From a checkpoint of a small mixture-of-experts model trained on Wikipedia.
Size: 15 layers, width 128, vocabulary 13568, 9.82M parameters.
Experts: 16 experts in each of 13 layers, a softmax router, a shared expert of 64 neurons.
Below are experts of layer 9 (counted from 0) of a mixture-of-experts language model. Rows are named router (the router's row for the expert), down (a neuron's output weights, with its number) and show model dimensions 0-127. Each number is 500 + 25 x the weight over its row's rms, rounded and kept within 0 to 999. Numbers have three digits each.
Before each expert's rows: "comes before" lists some tokens at least twice as common just after its tokens as in all text. This comes from a sample of Wikipedia text that the model never trained on. Tokens count by the router's weight.

# expert 13
comes before: " the", "|", " a", " his", " he", " which"
router:460527506496512477544502542484512524501499487528528508508532410512523495522514520508462540490530506472487485486455521506484500523513495505457524490539503479483485506499501458498453510493527488490506470537455510496508487492552492484526505483470539469481477547490472544507515503487538484551489467502521498438464476497484494461503543475509540499479508494490536513507531491496500525493519
down4:468529526511514459490505512497484495429527505523453537467550480514469499497514485496493503545488533514482499524472515527446502514463475513535523490493525505518465470491487475491507498512532478478477482503495525496513470552505495515478505489539538492482492507494507478446527503498436477505466526548517502517484462564508491483478499502488531461504524443501522490507532480493508528501526
down5:541502492494466526535508501502509540511462487555465499546464489489491515496505484498497514478516493526490463494529535531526496520517501486515526503490530506529447446493495443482502489461504516508444532497512505450475488463545523515518536509504500488513513519536496526487496476482453487497503493518483508465516427457515489444512481521511500486499491509515515543452522515503485469481483
down6:494504473532475483520491508482473469488498509501477505524498508477504479478508521495504547510499498542522498535509504538460482479522543510543524548492497517440482502479482491448505523503505523466493482514491510469436491489535499509516545509498494513496485497506511515505533595470505492466478515477513453516451473494520512452476504459511464490497508521441498507509525496487484552502506
down7:480500498469515522490508527509533507491509487534470530457474513520521451485485477474452516501535498507473540500442528522530466481526510472484481516502490479526533483491504513563513469506495541505513481553527488448522503497507542483483514505513492526442491490541489542541517461466492490494513547508504500488479530505487512533478504511474511500478462538491522546499492551503486513511475
down8:476505504487487538467484497479476532549529509474525494484529513496493478517484457465514485469503502528484487486508498509525541487471492493516522497479540511530494486498532504537485449509508449505507496530501507516535549474456501498491498497530458523502525495508532535512465496531520502505534522542571527553507504461523518531564490486498488527524454486502514515545489532539501525509500
down9:463507542501517508495527512519519476512484505481500512477490508489481478487479476520497479533496510478533447488526525534531569516474545548493474478516528504465492523495461491538473518493481490479537495481482535462466483495534503488529512484491480511532468499500536495546482504467479531501482546474523486517476526505517473529499538497503546488472488456524539456503515486495526448531470
down10:494521554513486492481471521510551480478534467499500500518537538525468563494527529553516543542517515522485511491562544486469466496498511526503475467531519494533540508547532497530501509476514509496465499504475511491455522489536518486508489522500518499498461490471506499507469489471479518523472505472496481535504541495509473479487507544510491498454492472503512524490501473462543510526490
down11:510535503514531463501511519533527501536532536504468500486501482473522520493538477533512494520498518486501473499539503517511525504484464454474471451480533503503451496467480514490461481519494511452498504507527481520512515484529457461503488505481528477541510509477452450519497505496533496493518518549502519556512513498511528496490496497490480505538511455523533545487514476552457530536530
down12:510479500492488511463487495562485493451511489507521515474494513508489499552555513500478456521546468501499486511476496477498481486534550513497535488498491519501491514504516543505526475441488494506529504498506492498497535478460438518514468485510533491458521476478538536545519520521524535520499486478534494511513451514466486509511533550559502502471475487535500514459507494527493477502495
down13:494541504491527499479535448482544504511515507472480478499466500484489488486490497529481534521510500480497502494556495543494490526491515546478527516515504499477523486499457488478555515495451481484520515534461485486513498493503545504502486483414500520521510530472479454502476508504465513475493511535487532527511511489506518501526466446496492472527484502496489473587471505530487490523510
down14:447461462523492467530491493511505493534461486515515561449462480503490525522486527530496496545543475463503486510505503479487528526503525550528554459503497500503533494498475534505471490501495482490520493505471523513521483512498527498528472505450531513500483491438508553480504501526486488506482484509551525500502487511478517524505519505515505508492476506465560505511507540544501515542474
down15:505508489503481434485505521546521495516480495545538531485491519534548502487508471504514502511471499502520488503516551537532512518512501530521514482516507427499540534456507513498433455536515484480514473484512500506460524528474479506518487505480518523489497526482503487498476471458460473476539538502532526492502506479500484473491494478553478492507494547468520485524520469516481463501509
down16:468469462484541457491516547454489499485454533522549515502509480516505536473467477497495509497513507518505550481477490505519528521512466481499486502523493524462499547532498491531476463521489510499458553496461490471521496494484517498520497472523482476457549448542493530479498491472474489508498484509503530500487564483509485484482502504528518502448540552471514492504500489502523508511481
down17:476533491505501491493513488536488497472514507454501474514507489481502497483473482517546506521570480546496505498499502450522448439511526471557469492496502534528474512513505435488491503499499488506483531523536494497523549460492517523502474527516490457498502480468498501481458504486506501558493531463479494522488489487514475493552510503547516516484520503491513530472532525532508498548497

# expert 2
comes before: " the", " a", " was", " he", " be", " is"
router:522529516500467490483507543459509471512511513512536512475505484500491514500504471498534497502529480544548531471465523535553476513485503501438523469508475495522518485514484470519516510533507528493510493474553483475493545455520479534511473476528516471540512530520483512519492525480527509496452538491506526541484462491507492481462475554497560530491503515503479492496503517543511531510509
down4:494459548501533496494510558508488493507515502496549528472535528520539541493497506532502502483467478477481525490472538510494519505442506471474492544509511498491543518535522491451467494483467488548523462517495525534544500492484439506500494479463513512522479520472485469490494490533497530507477515495505493528516534500498507513531493501476470460512522494484490430464479502490461526509495
down5:491450465521474490488492475527460466472476491483481496547472494470488452471491524499498471484531491481467525525445458514510493453505470538494512522471499474518470482521535456531505524501485462522515529500468487454543453479502483496513509530524498498455520456517474493477499522494506518482511471466510516454497473485536505523470524486495491495470514538511508479458503494508472533507471
down6:469475520474496480506456497497516499508505524512474527481480482478505482454506497526500513506524503511495504519477498531483480523530521522560563473479455502506515510510448483534544511455519507523485507468522493460544556454512506486490465451510518503525495493519474528516483488543499577487534505520480518465546533495482545504498519509500469492473509530499490524478498495499539507496484
down7:489484503488485507447480514520495486471515505541521478502482491497527496475485542476543503493537469523464513498529497503480512481499462516531477515486523505491510520489504476516526476540492544522447502493519508458472497446515520494483501483509512514478506518482463551490530552543521520422502493486478449515463548462526475512506499517488483563470496489529478527521519485524499518482498
down8:480509495471533504482485529489479503469533473527478508497504507519489489505467517504472499490469456439493477482499523500526512478484489429502491484490521557484497523495501531508540509524499494525514486491519479492469492556526474509490551480514510468516508491492509500506456498484465533507505545527433498504468505500569520525492543496490486496524485529494524532462511455566501478504487
down9:498468480478471475507487488489536509506531487488486464520462496538530486480442501477532526495492489497502473480498522478489496499477461479593494500475486480494527490516494484507509480461472531496518481510489495482496452531541455515499481470504525499483514517487481502582538512509490514495503519547488521489506503488504481551494511456499435480527494515465519520534478477486506450495516
down10:449436504507478549474520457515495542521480493528510508525485483514523490498518457500477505533493461521472467502511500556513511498492490518463546475463507474527490516483504532482490462493502519510511449480473492481514472491507502515490527465526516500490513509502509459524468530526515526494495468460494552514516561510497508502495490517493484491436471498491519480536502485425480507489505
down11:524495549523466502525487496507518516530488478494510509515533509485542525472549495538534519531451512468453518474483484518469517525490493522502502508499451502480500579525502473483488460436480485508531522477530523478493511482505537506489498502471508533502488514511497501490522560508515536504458496492493489538511502539489518540559478480479473493476548517535496484527497530489515509503500
down12:473512508507469522467506496478430509491474497505528537463541469531527515481544528507488511482537499498490489493493518461510522473503478489473447492495511491517519469495496494508531501487485489434501475478487499523490435537489518536484541508513517521498540502487449520501539534491512466544487433504533492530479520526509516526499461499514470535489496470488500460493514536492516490482524
down13:491499487508513498488514467523532480488519484462486526502525496474497472524552449518521471526487518528472505493526517535582470532520518514537522496535518506521468541520491510504529501506536495519478522496502522511489502455509479518509544526514506461537488489498502479504509455514509473528490549544555510480469450475511464473506524495525494467463512492490492514509506437500484520531496
down14:512494541503543467491556501507505469478514417471511486529489462534527511475468523479532558494514490549494504515504458483471498490488502476473477487467517546517467466530498520505496519496527488469539473465539533541516488493503465469521528510476506503503509532499475495521511487522475536501516518497487501484543523531475517526533494472491512488470457539463500510491480512495469498514500
down15:512505495510479478502478480539492503487476487461512541505530496529461477507468511521504464477443545494491478472507478520528516532513506495509454509522545491470481497449506499543459554461525459483532465503487511531492499474466506549478507498488459538526502511548499497493459462534503481543509489483491499505497486497473450507484511472501491502512505544508504505520542482504511513503437
down16:533546466518493513495488503541484506438526519523484503530523506503476518536511547524474513525429501484518495513511453460482525500526480504494467461505513471459473462462511478501484499496514524472456537543500488470534506496474538508572506500494514515467491497533508496465522497519480507509483509534480542463475520520533495509495491510470507503489531521481521496509502496470510540528535
down17:528500514507455442475526514481503517510527510480508489507472506532520507507514456548503533530468483476480526484515469470537474482487470478475466517471475496511507470573452546520486533530497501518487506463468506496510514493452505494482497488507500490501497545495516504450522504475486518517537466458494501492528529510508478480483550528500495491509526491505513490551526462475487545476542

# expert 12
comes before: "-", "|", "\n", " |", " ", "="
router:476522523526488479483493517553475469488521529490493486574468509482484515528547521491553464512491476503474476477515483478480487498516514463522516495464510513457528499475491479494520532508528499470509511551511531523470491514530475508504499470524466483486474567491528494484509477535523477539517499501486502429482480515495470500486512522515489447489466557510488470500484491517533502497501
down4:454537491525504511457469488525481531502550513506486496478517519473531495525499505518525467530508484486548488467508525501503535506518473496509508507494490483499498494473523476504479529480487534451485443529477504528498488511553502487499519496523496434459549493522515482535544497452506518474529486492498494543486491483519473529550539529490498517483509443511537493522541516502502543518492
down5:532494502463504467461480496463526459525531494547506443512525509510517534514491476513503535547526479486472485512486485508499525456469510493530510511511516494556496487520479459495527487502504492511525498456503520527466454557458483469493472497535510472506505488452524494501492478489455496486484499482484514493477478529493457502535514473531494529475558483521499515556530487516502511470491
down6:471503506538492464488491498488527475531541472509484483494484509490497493500528476500478493527507507509527539456484546447491529513458439508470548503501539503483488491506472464539473520468520534500488436500512484516489506487503455512512526504530470505516518538505529484483464497540527482503476547478496493520486487463527500546524490492516532482475518549509508482453462541500506475482523
down7:464489502480487526520536473497507520493503507513488504493470465474491548481471516491495486456549525464523534522470518507494486517523546489459521470479548479520492448540461453475519502529540533491480509491486530502496497473513509507525505488514486491451507516504438509543488470484478511529493471465452527526487528453491505530508498507536496517490534482524496515520443509464515498511504
down8:460512524501499509472568505491505503507521549504455487488487525476524516502499496483559496541479531505462493505452545492507507502507509513521523519493474492515514502500566531500517472471514484463521512475441512498487526526492510458489457556506499458531499457493500479511489486528494531503510497513459488498482514496469520506523484521492477502552542513469449533522467513514492538483506
down9:470520506496471519494500522516471533479505492512469473516447525504507480468466484497480519526454501487528531544454510534469537481502478500513529500509468452535515515447490506458497494510524519524523526486500480512515461492490476483509492496515503532511470539464506473480502491526465518513522511512494465495536534537446484519454469524502512511513441470488498540510496490491427515514514
down10:531503521492469512497485480499518496489535533538515438519510528483496543539501498490444563500528520523500499490535487521478484510517458492529490523525480474516478472495480506473474499472504466487480501499490533482505485522509478489527491499477473489502510530495455510488515474458496532514534528553480509493487503524517509469472539482509447582509481529495468548495506501553513514472503
down11:474518503516473497497477475488510465472516496456542469481444463518476497487514518534470519453478477474509505541509475517455480524524485473462501460530529478505500536538498553518504457461479490518484497531464517520503472457517496498511505455526492475496532441485514493511525508526508494537476495508479517512545477532515508511526553507531475493506490504456546493489516488494483503517508
down12:489478530465517517493508502491544508560476459475504463507481504510519504526490456516473559501498478550490566497491522555487480531518518509534493488479493465497459517470506525497472518566449491461491499504497439511516521498479488501433490522516501456485510479507511520510490491497513509516499479483499529520486486532510502508513466531520532525468510472531478506474518504542495506499491
down13:509460512496510504527478559527520502464489515544480520468510479537453494501465515448499497469455503502535505485516470516483474511484497537482469518502454472511519474485549475496455498499562532492426484482486509493532487527485467497455491494529514527480501537465536555511503488534493495485500529488475508502451495502535495503497509497516497540519529475501504515514484498488470515482492
down14:474519485518557501543534485554489517525531486480511510541479491474506521536475512486517491476494456540500506518520501470522484492446500439516523522533473502471530488500545489458480498520482499490503497510485470502459532475481534486520458543538516513526482498500500494511449544493510470491516509546482551460482493503462501468514474521487507482486513512481532512524467507469497479475478
down15:456471527518450559494498511477486528513491496498509509452448481517480505479465532518480482486495515538520510502520476482460507474492501465498513509503518500538523509465505505516469543519508433527526455485502502514519502478475476510492447520524484498493518531500497558495513489514466475482530549491519540474502506499481509547499472507511475535496491465492507465500468443493503455531493
down16:519469500486490519484515513505502487489508530530516485526497476509488512513533499490513516514507509477442480475524449449459476484548510489518450505480492510547468519475523497545469453467497535489458474557520509467450519506499508480546533494505545474511503535517505461477525519523524530502501488495458490493499511520538505513500507532471507550489532506519506471522515498529536495471466
down17:502453487506482469501519511477482487557495509473477526478499485524478527501483528537510457523569500512487476498486518494520489523486512463494524490450515480512489489482518518505457553504462494477512496470465558503509493502480478485574537534469486486453535479492454507495520526484486517504465506498498437531517496457498479471472492491481504508544465520498489512522488504513473523517509

# expert 3
comes before: " |", ":", " by:", " 0", "s:", " /"
router:479509509482487488497506492515434477501513487488474511477528535486456512486469513470494513563453472524499465485479487469553511468565519508504487499520515491478492528495467523512517468478517443505490525482541487481483516548507543518501480513495494464503488548460476510496489448523509479455515482466476479515498498489532479482493541475480465472482518519529507474481504503495544482476480
down4:520474497468487480492491521509503437466463503537510493489485493510486516497512508538519512526503499504499525488475511511514504539494470539495507483509541551463517457507482484536475486476480502481484531473509490500526481461495445501521492500509463551495536485510510511471494530508527525555518535479481462491522461478471496507447468504532493499442558523477546536491525539479498489491485
down5:498502469485495501497514482497488482498460469515517443528538522485507462471494523499471507443515531485470504481525482495479497453496492494475496469468504486497467529520517459505520471520520508546443534509516486491512477457464497489482508461509522515464444515514519506517492506463531547504462481458533514497464506499518431513515475493511516481464497501459484515486502476451496529470483
down6:514516539522515467509493478514528489511531511514466491495531548515480495484469518520520543533529493454494521520480512510497512517515524489492471474522537455490504499537522504523528451508516496506456505509463518486502471537478510485524513491518553517518492532467473551503490478515497528519509513488521491497479518516487498497483496480591456506535502467493504544520467537506502498565458
down7:525544475505472516448495520545491509477485496525499540495493514494525493490490499514514498504514503511529488474521520502501522477490475522471561455482449519512445510480513522499514524504514492519538534527469533490508512481479529530495484529529486470501455498521513508519412498498484527521483490483458529462529506474428484517478491493488454475515468468501479520513502541490497502471491
down8:480511483473503536512478523518470465487493460491506506481482489521503523491488548457529529486485530480480447454485460529480486568490483488493519498502472468468519481483504486521513488468493472500527456520446495529505446484465497539488503567545514524490494500503526527483503554506515529468474536497483512508464526522491516494504514517544516499506462464489494498508483489513500483453507
down9:488500463517480506492526540520543546508505492478519526485535472489532545549527499484478523477456500472507508509484493462516465556484461494509534475492493492523462485482482492514485478492495517439560495530452467502524518527496516489478536500484515485491532488531535520532474508482507519505494465534461493445512523483510487476516532475473486507544487533503473517469523533502502492505471
down10:518529481521520494511501476491521488524546481533505544494522474462506465508483499519488520542548481485522481492505463550527503489469484521520546456528522511466506511482522501485499499504473486469508519507511546527522502501505517506511486494438532491502525456493452477526513491473451522532518468503493513513505508528521506555522496471548491494491472485507511582508489522486516483529546
down11:505470475497493499492499544468515498530510477510489510532469516505506519484517525489549501541517493503492473454509552454496542488547496512501490503485546505519479487521487454458515495489487506488498478471477513456531494511506480510477516519507456465474510466471475481491461508520530550516474483498499481505491478509512505462495556491479434525434525510510535471505494482494475453540513
down12:486500492461548522495504491517521514530546490504482473561499508491491502486523494466466519485515518523508454512475461507549508527470470451465495501493460533523512475504515512493434495509489521534514511467525460524464527498490495525479560504496512440545524530522527488513509471540500502508525485498480492504508478470545466516518548508497497519512505490504462483475499493474507456519514
down13:542465518530500469491485501488463571461475518477514560460511498512528510478556504491500472508513552465525531498483468511478502500542543510493505466499491499483487529464512506487493493492490496485518497498524511512512522449481471512473536453459460500510532474467493496530495489559495526479472476518496521489472494507501521509487490536516490525533487515463528504536468484506473509551499
down14:512493485450508506482492490495514495542454526528509523522500517517475502469478471471455491473513482483526482483541516539510519490482510441498507529473490502533510505464540523460509557530502458475451471522488515516557524466514480537549515485485474510506524492445521496508511497487496485519467488507488450497487480495498501498463491531500498564502458510520469482505494504527516512542480
down15:513472512509516510537481458492488486528519462486518489489469519524513503499496510486559508463472469494475514482514498501518535525500516509514546530472503558507473506489494550458519485528515518495544464500483500484498484539445449478487524471510482497539515526488457494508452518536469485507505477499521503491511465509497515487486476502509524460473514470482494526573485485525491457457536
down16:461494529461433505529506532478522509542510479507506488515485464556508484523482483466471501527508553518511452513481514489515526523509479502499523503490515483500477488502485501504552458492497494502486499481523514487521466465481546546494493526540540489467549448490513529474517491494526443530508497472501521499549471531492510535509480495518527466494473500491479515473473502462506491496463
down17:513538510502515526502460545476464499461524513500500500525501508507500483491500512537530484522501545483460472516505513515480506471457503498492470485492492479481518474483451483491461502557512457498476519468496512511482548511489541481505550466496523480497536463515507470462462468519486488534497522524476516515515499504507452505495497476494504539503489460453506478443463475446535498499461

# expert 4
comes before: " the", " to", " a", " in", " by", " on"
router:531545512462464481462478491548495496537500429513523455501468524519487491486538470497554499529505497520526521485509496512527469470515515504483491489507481468485521452468481440490508489485541481521523503500489486525479547483507511565504509503547492524521532508478516497466479494487493507563520498514468506528531482487535468450464506482492501503510484499491509494469485532486495495508477
down4:498510471555480548474496483484516484469509523495516542532524504478523502497535541495508470481487541530514496527517468489495482483520528527505456497465468475506523521455476474479536511494545490504463503471511502549510496533495568502489519491460498482520507518470574523482451508484502497479523503477508499503461534485490456486506545484488480477478518487477452498488516480475510521515480
down5:515541487489472500506542536492488496517465503510507496528543478531519498484505492537477517511484469503472497443513480502491474515485466532542505512531532494515524467480468518516484515510506491516500540532516499513463482486481536519541491534507494555535502474528518521538512542547489512506464491499520499505494496550486517498500506515477514428547553499474482497529472472485514449458514
down6:488521507490501512479503534517459495484484470522514471504470469501483524514469486501525486546491557486541509470557500501496511533502518470474527514530492503462492487505488499474472488485533571517457496479470492493474552485517508472500551555514501535442491551529510501523501481493477495495498527525493507526451483492520499476482497497492497487437491486479484468472548505505524513512469
down7:511520567503480523478513503480516483505504487511554552532481510507446544515491541518463532486496513512538480498506525457504522520518548491516476506511524467513493535543500521489483482450466491468505498548486542488536478497525519496509535501543476474502537485497459499516509495532518558531504506502478494475501460511501456484530470490503499539490480477492536507497533490485487527502470
down8:533471468482455514485477544509514441480470519526562505498472497514493493508516542484539524523514494517515528466495493528488469510541471501452499467480513497529526464486478507506493469477489450503476482504483504480490545500525485485475483475509520517489518528520491509474421473488522533525452480459487495502503498448480498476487489520538495496498497510508477460478517457512505542523512
down9:485498500462502475478456500482473476540494508504531513535505518515491507489488486537483499511510475499462517485466477497505478483517489515453491444511503540478503493493485541534462513488515497546475491521447488499476511477511469565499497494462482511493536510495527512451472513535501535522515492511510479513561530469492504532501512514525459542503563545483478484492499486503567500515479
down10:461518538533521450518506508457503465525485476482473503483485509504473480500449498478496453514500532511472466497518526498504528516501495441529498501486540521511477502499449523484496480504478456475515503519502516540482503512489471497478511538537477492480520508570486502539465475522494488473536524442496510514477531518478472500510491453490508507523474526511485528466494532500478512458451
down11:490490520521484462465488521480465466460458513547482536521492470508525540468465524494499511500488503521533535517500490498508524469489459491478465451445472504479499469497482509526472490466490529489466502511509493508491480522537518538501439472468538510498487547506463531517516533492468536492489509502520521548508533526494513555495492489518484522514528535490481453513501483480503532489516
down12:494547506535526470444509501521456490483495559501493532507493488459503484502532477484508474486466492496479475509513504515512495486513498467493466511464527518499463504534475505480474501540501490489456528554506518449491531487500494507539487496559519479477516467553487469498481548473498480508549490470511546479527491496480476509485480528496540532492488485477528502497531472474534525538523
down13:521466516495522489452468502505496513516497512514541533494457506506487567481489501489487519524457499496535460492513447536534497497487510544497504533511518512504464454499480495501486452497509495474524522460518511508525522468522509522506474470509492521447501500512492498474523507503516496543520454489478524424518442472482497555448498530502533494507496503517483455530517496492504509495498
down14:510501435514502524510490464508524491458445512541505474523461519526480499527471548513499539511499497467445508478517519455519521487543479541513472483505500457492533513503498515491503507492505512484477460490481459479489525521461472515558510503518485491527511539493510527513463480500496542529488517469485488486435480476511459482498471505503499524471526521543479498539484469484508491513496
down15:517515507462525511472504475513532526507508541491506476508494521476456488478497468515494481519477499507498498479523512484502524517490519458486545497495534528468490531503506526505503471453519532502505501532468547486523544470497503468518497483534460513471449464504474473484514460462476515496523482492524503528501497484460540541491436467474484500451496511518525548506544515550485460508494
down16:498462479524524507489500505465474493523490484518524514501499516487513532500511509471485540456533468487487512456511504464435572500482495511448492512481504507530512515530514504484475500489465513446499456503514505499471455545476526481518502510483549542495506496476482520498544534457501525458495488484528521514505520491526515528454456481443522503501469474498518496514481516533525476499506
down17:438487525484513546485522485508471512513523509540506479470493479434472483550480510497468498516528487503499504503486502464522527498496478476541512540549517516513442512525534453525512502500505506479498521540484531521531510533489469517506468520522527506462451528490499492490494485483517505486504513482528505505528491515488485459500522496532518546491525505536496523487573474526465518488462

# expert 9
comes before: "\n", "-", " ", " The", " who", " He"
router:502462462503516487473491525431523486503499527514471485482471519522502497480464481526520470491524498529533527533488487457464489516512523531509492506477489492534528484531532481505513489540491482475469541536512555490470513496448497487486557486520501429479485533505489520502483458520520537530489468465520540500505472513506473516529498541518483506491505503479478489507484529509532452484497
down4:506492510464483465504492461500537478555505500471512500456512507482493473484472489569480442498485478513481465499508512488501452524478498481494478523511500473483502494462493437465441494502501470521517551486509443483514524486444489498477522489516445506488514492490510504503521467513468496541509534547512463490535501514539500495494517487496523473468511496502530527534490497466529505491492
down5:504490518511520528513551512522511502529543451513526456500440514474494536511499474527489488534495532532454488459523448495504543477514517512494500500522521482478503475538520492472499518509489486497477511467470480493493505509524510454530456479497483460492496522510537481471475492478507507529475502469474513507474488479557495454536480524541511460450515488451522522493515469505497517489529
down6:496506549495504495498503536532487487441497481531487517512487506549493527484546562497487515510480500485508479492523463498483476543479519535525509485518471472458503507488512513486467469495490464478517466459504515473513526446501499482496493480525513516502462474520462528477474480470463498453494452517528522427450543482525499470515488497522516508496509509508524471465520520474509492498480
down7:457513473509526512513482534535508456458504494461481515506489525453457514486493525510445468476476463456474473482495513471476504491497472549528532479547493482513485548497509480491504551508496506513479510478508497478532524479497507501478534426507525497504537497503466529495435479487499500509493495472527524527526501545492477535484503527497514507510477524508505482478507504507467452523528
down8:488489569510504447522528556496513520506462556462525505496464490544492523497479495517515498495521512516517494526481511555503524500525517458525486479501510499540479508526523499497469471443551529484522498509503523449499532477527483512504479510505472461522495511501574501506480503523530509540505514484526535494502478497503467499455495506522516476477505505518526513462500447496512521494516
down9:509485515580498493484502478500539512475556495516553507496518491458476500498526521496515501501484476495512460521540520526517469530494523491476480498549490496493432513557474475480506513477517492473541511479524491510510540512475499489509488482506468514477516490489529502503522530489531488477519495522494512473543497481492472490489531478536539470506461512469495511531545479531476504451554
down10:542481522536497544467502465487485518537509495494466483467535493526508507495493497462510494477519533523442466500460486516541497462489493514539541449495525517440493474499502513500510473497504509471474448497470545480450489542535479472517491472454512494518520534483523446519515482511480490520508516504511512490500498498523492537543506463504491494491501502530484482497532470517507491452467
down11:485506550499509504464502485502481494503550516507532484481500485492536509499486467485432522524481458515505529525544525526501516475475501472542470481494513465486519519498530497502502499490493528461455464454531494464478528516567520514499532445503468470511511539499480514472468508509494520523518498513468497520482504531528508500463509501497514542510520500474460458481473512503550524461481
down12:508499513521479471463489483472496502534504516514456465474505478507478481480556489522502534543481487493539508470500515486521500468499545520509516524529515474512522475477527504518502495525519515429541504495475540487500537504495513495473525493475498461481526537466459504509457473503513494509474477469438561516500491488499496488465559483499497543556491462506517508513481506514529476504480
down13:514504460486551511508527538533508453491511478472501512484454517535509507479514485550489488497516538510516516452514488512508537466506528525470507486478458508489493537493491498507531485491513453515527506480493480495492526494545563470499488470531460497525527474501544501543445496499495452495492495484518502484462481488553490460540489470496488498478501511505512520446503528487509484540528
down14:502494472491504487467456534474493475511517557537556523527489538480485497476509502502490546501535540506556523486513474506473517505484506494533472541485514500486485535521507536504513511501526561545495477520513504523480474480493546487468489515530535517491529511458505508526525542509478520461474498520461528472467505498481501531499521508529524536538505519473498472461533486513540511499485
down15:489547517489513505514506474481513521507530481541520483509513458455473492454486515500510483502510510522527492482511479489476491479545459451520505497493480506475466480452456463539514495521497495498484476470456458528514490462512484496508481550544539495475489489457492501485524516477474511490512518499442497493488533500514512504480501536553492533467516534526529494465494550447507506527477
down16:525489515493530508490470527493491473491484473525485473516499464476477499458535480484520505530506470492480519484505488452463475490531468517515559478547504523494512544468518489446507524541481517515454498489510502525491541504523520505500524482530543525492490531500484501510475537542488559488499462480506481475463561484498546512496549519482481488457510497507514491485485521465520488509459
down17:531483482498465471465458510538517484497496487506511503510477481527466544535477510535484468484516511532495539481453460522506493479448487466522490505495514468509505482508484498551504501523488456515498501518524493460497487493529484482453478492479476520474433471534512495537518501501463505517561511507485493486482485495496522512506520517510492509523517514460489542502452524511428533543505

# expert 10
comes before: " of", " in", ".", " and", " for", ","
router:499479497518512505476455490476519514516519509500451526520497492483512472505539510463460524438487474479460459513496480495501547541482489470527502517466492485487503527510494489486514509497563506483482466469456502493490517519527540470521496516496463551499514519476526482469483529482502450491512474473480548501501508486503506495486475477489521512492491485514465476457521466503564449521453
down4:532465512542503491482510498539478520518474492536465487529484504505448499458499513477531525465519514466516518472519522534511523497504519506455489538459497486512516519506496502478474507561492447475526488526538507486506533519514511504485529482531519469533496497509467484512473474502505484498486514517455535520506465462486483509482462521512507548474501511452443460487500513558514537516481
down5:499478519514519533445492477515473544499500511523517485521507475519521479467495487483535512533505489534503531490461509516493474478521502477484542484487540502511499503527487530504502503478524502490519461490525487509461500577518462494492515468492505467510462561533507513464517496488480537544510503458490493478472490444492448469453466544492486530513540503500460485524482466528506489510493
down6:473501493525510509505537535471541539515528479522513478500449500530533545561479458473497472514514510474488535481525494480547497479446523506503503498490487499471524546524488523477454535516490510461506509484525520528479473526459505516518513499521474474497501486570522507512524527446527437511482501491488514496490480515491481502498468524481485514488470473509502475491494523547526497513486
down7:470535489539493539512513530492504524504514519450493508480504521464535512481547509501481519496472514504475438494515503481499519482532536505501468526461531475466487526496509488484499522486489471479562521509507491504522499480476534515480500509450445505536459499531547488559522505462485470514494466524540485505504504504454508543504484450481496477478499480516487520519514508443508510491522
down8:513495497528518491497454508512484518498487505509499513522507540514505456482513487471523488509514514532543495503453531552553496499535538474462538537506477531479496486488501517474514470497491496483499468485528503531482543543507484497487539537551499443488497501487469490487472516480483514496462481485464488476462462445527502461498493508471449490499500524461486483508448536536513518514506
down9:513537521488543487512503537523471515486538524512525512447580519503495549502486470485499527486529514492485486539512476532447528521515479505510520497524515501500522519533532502536522482543541520458497475488497499502533495525506501506511521512508501457488516510483507514530480512477508544505532531537478512468545513502502519501532509490553511462491488460462507488503520533470484552527534
down10:483491474487444516502469465502486473529481520505524491505553495487526477494520521532449480478484492532508494508511480498494537484473466505506433475468443491485516464530522484480527526498548512531461511514490502524571504511509475546486461500470506519521520537487534480492530462511499481490551510534504468505513514491525462512493517441508515486496519519493512522491512480499482503547502
down11:468496541488489479541477446532477532484495563502483453507491520521499486520480493529459475461545486483487521523469447509493521491483492546538470542488497466491455517525514495506488510487505554506475505512472509528468521519511507506491464520504502525489484486469502525516517478498459456494524505522552476499564525487510497518517459470503477491506494505524515524546518513536490486489506
down12:515518495430476508488508473492512505541507544512480509501472497477498491498516454523485467446470471490474470491526518463489469497502490509508502516446524513465523508513445477519505531490437478538511545512485480466494514502525518501497478495526462528514473520510536528485495523539524475520523488505495536544539536477532501544541501499479492495519488523494483512525515481506436525506507
down13:515507511498506517509522443545491501452522503474532491474485483566526507532495478534495484539502504510474487507487488503514490547481516476515454502501501517480484513503456543485486502490527477514479529510443487528501468540506552470488484511480518514509486484505454486529488461483506475509561543474526501492505429511503521493524511523504489507500543526534496513562499528485478517483505
down14:468507459468485557497538545517498511555513519507493492497503542506507526508523508500474536496493471525498512461453450495468503473499499487526499470518502486495481476539474483521490462506500528525459475521519527457476504523497487474522455449529489525466495541498519474503479520467513525505482470517501531472536516466489498543518466510451453505509534484525486475490485502500535517501465
down15:445496517517497471489511493506461502545465503515512532518509461487568505530483504494511533512441454481487509525502479480484500497453489493504495520533540499492448497505448491541484446473492482470518462508511496484447486487483545491489499527484503505495514529493535510492506515477521485522499482531513496520500522508536518504469475494503507481502460453530481487568490506490497525552475
down16:484484505483472527495483497492513459506517528465513455500468485506503495496506509511481505492462465481474510488450441464463479494519482542476488504525550504508477475482499499490490505515509528519467497510447445469493508515485498490465462519504475541501502527517529525503459493483486507541506450519511470503513475518469493462454507486559486517453541525523475538462512489507455476516517
down17:525525505510472504482499479494462470511505501480546515447497494520532535488521558493521457484493471495490564484488524489529504479513531492468499492483509474507535500442511509484488484531495467541540455515497503519466498484513511524477480484545471459485518494512500507495481513507447519520463489481493525501450459492492490549539520523493551529510535490509453499514480527540516497519497